From a checkpoint of a small mixture-of-experts model trained on Wikipedia: 192 experts in each of 12 layers, 958M tokens.
Below are experts of layer 8 (counted from 0) of a mixture-of-experts language model. Rows are named router (the router's row for the expert), gate (a neuron's input weights, with its number), up (a neuron's input weights, with its number), down (a neuron's output weights, with its number) and show model dimensions 0-127. Each number is 500 + 25 x the weight over its row's rms, rounded and kept within 0 to 999. Numbers have three digits each.
Before each expert's rows: a language model's description of what the expert responds to; "mostly gets" lists some tokens that are sent to it at least half of the time. This comes from a sample of Wikipedia text that the model never trained on.

# expert 7
Spanish-Portuguese name pieces
mostly gets: "ão", " José", " Antonio", " Manuel", " Orlando", " Santiago"
router:546516447535471499533507499507531511466514460491457554484548524489521481486488513450490505496461447511499464514476507476471498487488533486506531514469512487493476495520534496489499483508521496443482493538464504530505524498519498480505497518475519521474467548464495464490456495491480479497515502506519516528513490489496511522537498480542464516513493500521502481559482463504563495510492
gate0:513540527499464525488532498474561530508484496498505474509524507517515493535501531483491538505525506535509489503456486524520526505488477523448506488491525497491481535483527526506494470490516475462514505488510502508474442471480482520482510501474531508468529468529465437436510543526547492490493504478482519532518502499486500519483496487521486492530529494506497488532442495506502497491515
up0:464516472488492492505569529515487530506456526490515504517484551503492537520502497473496539460495467497523507494477497516485530526509485521447505471481517490506465513473519499505493484528492500463532509552534517546522465505517439516488504523504502514517515502532464427456512473498543520493498516533484464509519516511494496481466494491489466502529548485506496481532462493502496507472509
down0:501536517520526514407488482507467472510503490510540509525476485479471504485497512477518555482491489448536491489483554484508465522519441472459481519506492482535507514478497477522494475510517563496516513517511475511504464541479518544493483484519559482497505514523473459521491493505577562494489535507466520518512507503504495511509517523477497476492562480481516514505511535472502505488522
gate1:495507487519476522515460542527481520487546515516520491495511512507523521453509477500541486445469521518480544492453475493473484517507518541535527475446502502488555510490462503529482484551489479488497468479466530484547477513489471502483494509510512491450489511486518499516481498504523447518563510536516466552509522505499467474528519519476513513502464533506492512520513527517527511500476
up1:494483453487462472500486476518497523511504520494490476463532493483520499483483528488526554523442481503493496465489497493492539522446510498483440510518488514468528510491486472509456486507534502454554530472478543492494500527502469527495492519499502496439488526453463519514469502454505454498538494496495463514502522467555503509527528465499509491504523497539483478478517451553487530471526
down1:527512486505506502448456525475488478526524530547545475464499496512488497493521517497453501551514485470514503485521498496521523584466475446494500508492473520507500502523496525455488480479503512509491445480480485475559441474560480500493518534508517513464547511512516494483512511498474456516490506546515497489527525555509461476521456494508486556477499484483466491495492495548542488522521

# expert 50
Place and material nouns
mostly gets: ", New York", ", California", ", Massachusetts", ", England", ", London", " New York City"
router:510466482556513512525475535515502481448496494505455484546493495481542478505466551492508480493479465494500523511467531463512485453503507442543513491481498458476512473542537509491465476485524502483485494529467476496508500496496518495540484466501535519468484533483471466495455448491504484523491461546488494491521482469534468508500503475508503487526520519513489469530507484510529457524505
gate0:513499546501472509518510542475498507489505515525466467535510436490502485502484507550513489493489445498485535515500492476524505513467548534517501482510468492448499509504504497528456491490511498495490472516516536534530500533460523552530473455502523507557503495501510507519505499497481485525488495516494498494468495491500544516529516511491489480519470497498467469484482495534513491477497
up0:513491530552529462485504511483533509536489533531448468506481513523508512506493491510520457476478455467512503496510474491481427504466524570503506521490490516497498468505494509489485448492540494486479511474525523541485475490479526472475535481547504492517526490520466480474540454514527454508476519444456502498504537501518507532514467524507486479480531481511505492525465478542498525535509
down0:496486494498493537515539473466494511532504498525493465458493464477456468498538507463462493482480514541518500479494484506518530517473468545476528485436502523472486483489553484508490515515541459511490492465493515478446514484485500509484505504496508459482512534542459532471510443470487527491505503510517509514497502487487522503502492459497454500491520495442459519516499523508487449517510
gate1:520500464501476484510490484509532512459484490497520476468549563491480483514509492512503486515521496490491565549498512508523459466500539472513469515507496491487494481495477537448502521501483503527470519468494476508516482533483461492449479517538499478493495520504472492510496548492508525520480461522495517483533486501491521500541541523555484521531460502528514515493482466500486459490493
up1:502523483542496500466439511513513484535531488473513555545545478464524515525438511464486479515495483506499475478510542468491520502499510523501512500500514480510504487509503481493521488477515519509516497476514493527450464457450516511497477535531510497496493461479506473486534472525534511548553517508491513451496467511470482535495465492470517478464501496524511484528479493506469471457528
down1:520527501523535502486521468512499478503486532519535501524554515526490537530509508481509532511539520517474535513496524466503522511501532473493514530495511499476486485470530466525560496497485489527516528504467508552487475510510497500494530512514523504519448500465499488462510497520490587491526521494517505486491524507500501501497465476547525546511545528496464472470493516430527521531478

# expert 58
Hyphens in codes
mostly gets: " | .", "X-", "T-", "S-", "R-", " US "
router:514480487490506509546472527528531487480497506469454527524512470447533468474506540471514453476446487500498501481471530483501445471493553489535494514444515478488487476509521519463479475513546509498465498532468469551517507505493531489526501487500500551463466508477498451518501505476476483521501474534481483498501524489500474475517490475532491457507513522561509473526516456498531491485504
gate0:521483525487516488508487482463533504521543538475482464507451539501525495515478503484498528484468472522512499470505462488523423519474532481486492546458488449477516502540510516492480501539550511541501550457445493503492517515512515532516453491557548509509505538462502466505494491476500483499549493488477510512466514510486456499472466488545508479504555521500497477502481494504492453499503
up0:511529467528449511505481506508466476493477492523514447514535509466531458457499465523498487508502546515461481525501527518466521512519528555524524469549504506495515495508501503548519513487473506516446460540486490448453512500474508491480462530483494489529484438493520517475511521529522488498506500502454492495549439454568501501512521530506495446507459472504493516478489440482522521484489
down0:516527508478500471476448523547528495472455508530497522490457483515492491479437498541494503491491475477547506530490514461497474485474518528498556492487482479456505485516468515449461478521518516494546518539522539543523485484521515458526514555516519530492526513505478515476493512451530524547490517456556492522492425491514511489508474463501484525522521477503511488515498545494476504484532
gate1:466488506530514478532466504539503501533517512524491496512514512487505477487466492523506482513516502463500471474502480489516473483495496485479463504481515479506471483514515464453537535493489459508513522526506560491496518518514515461513530528498507510509477473480519424509533482431495435526509497527517503494464509500492517482548480496547485491463491516495497490536458471514482563509502
up1:471490534464496502459459494498518489472476487503518530507478545493522481470461493499507500513507492533515495475552510510537480482483519518509475494483529523497494513510491535516499529450482479455458511503492528531519505529485488512470481526525519540480449483452500460473547483486492455503518509524513494501506475483485509515499501517464476519507493481530480485532521518537476546530517
down1:517498521467519457532535450494478509531509500516506504473519503489508453447524536455502481484507527507521500492502524505518477519520542546491537515522497522524516524523507497488494487470478505521430528468532525499473458508464480486452488510511472528503526498459462494520514557497521464518511525487492505526524493476488548504490524481441503512538559468497495480514532467519509539498515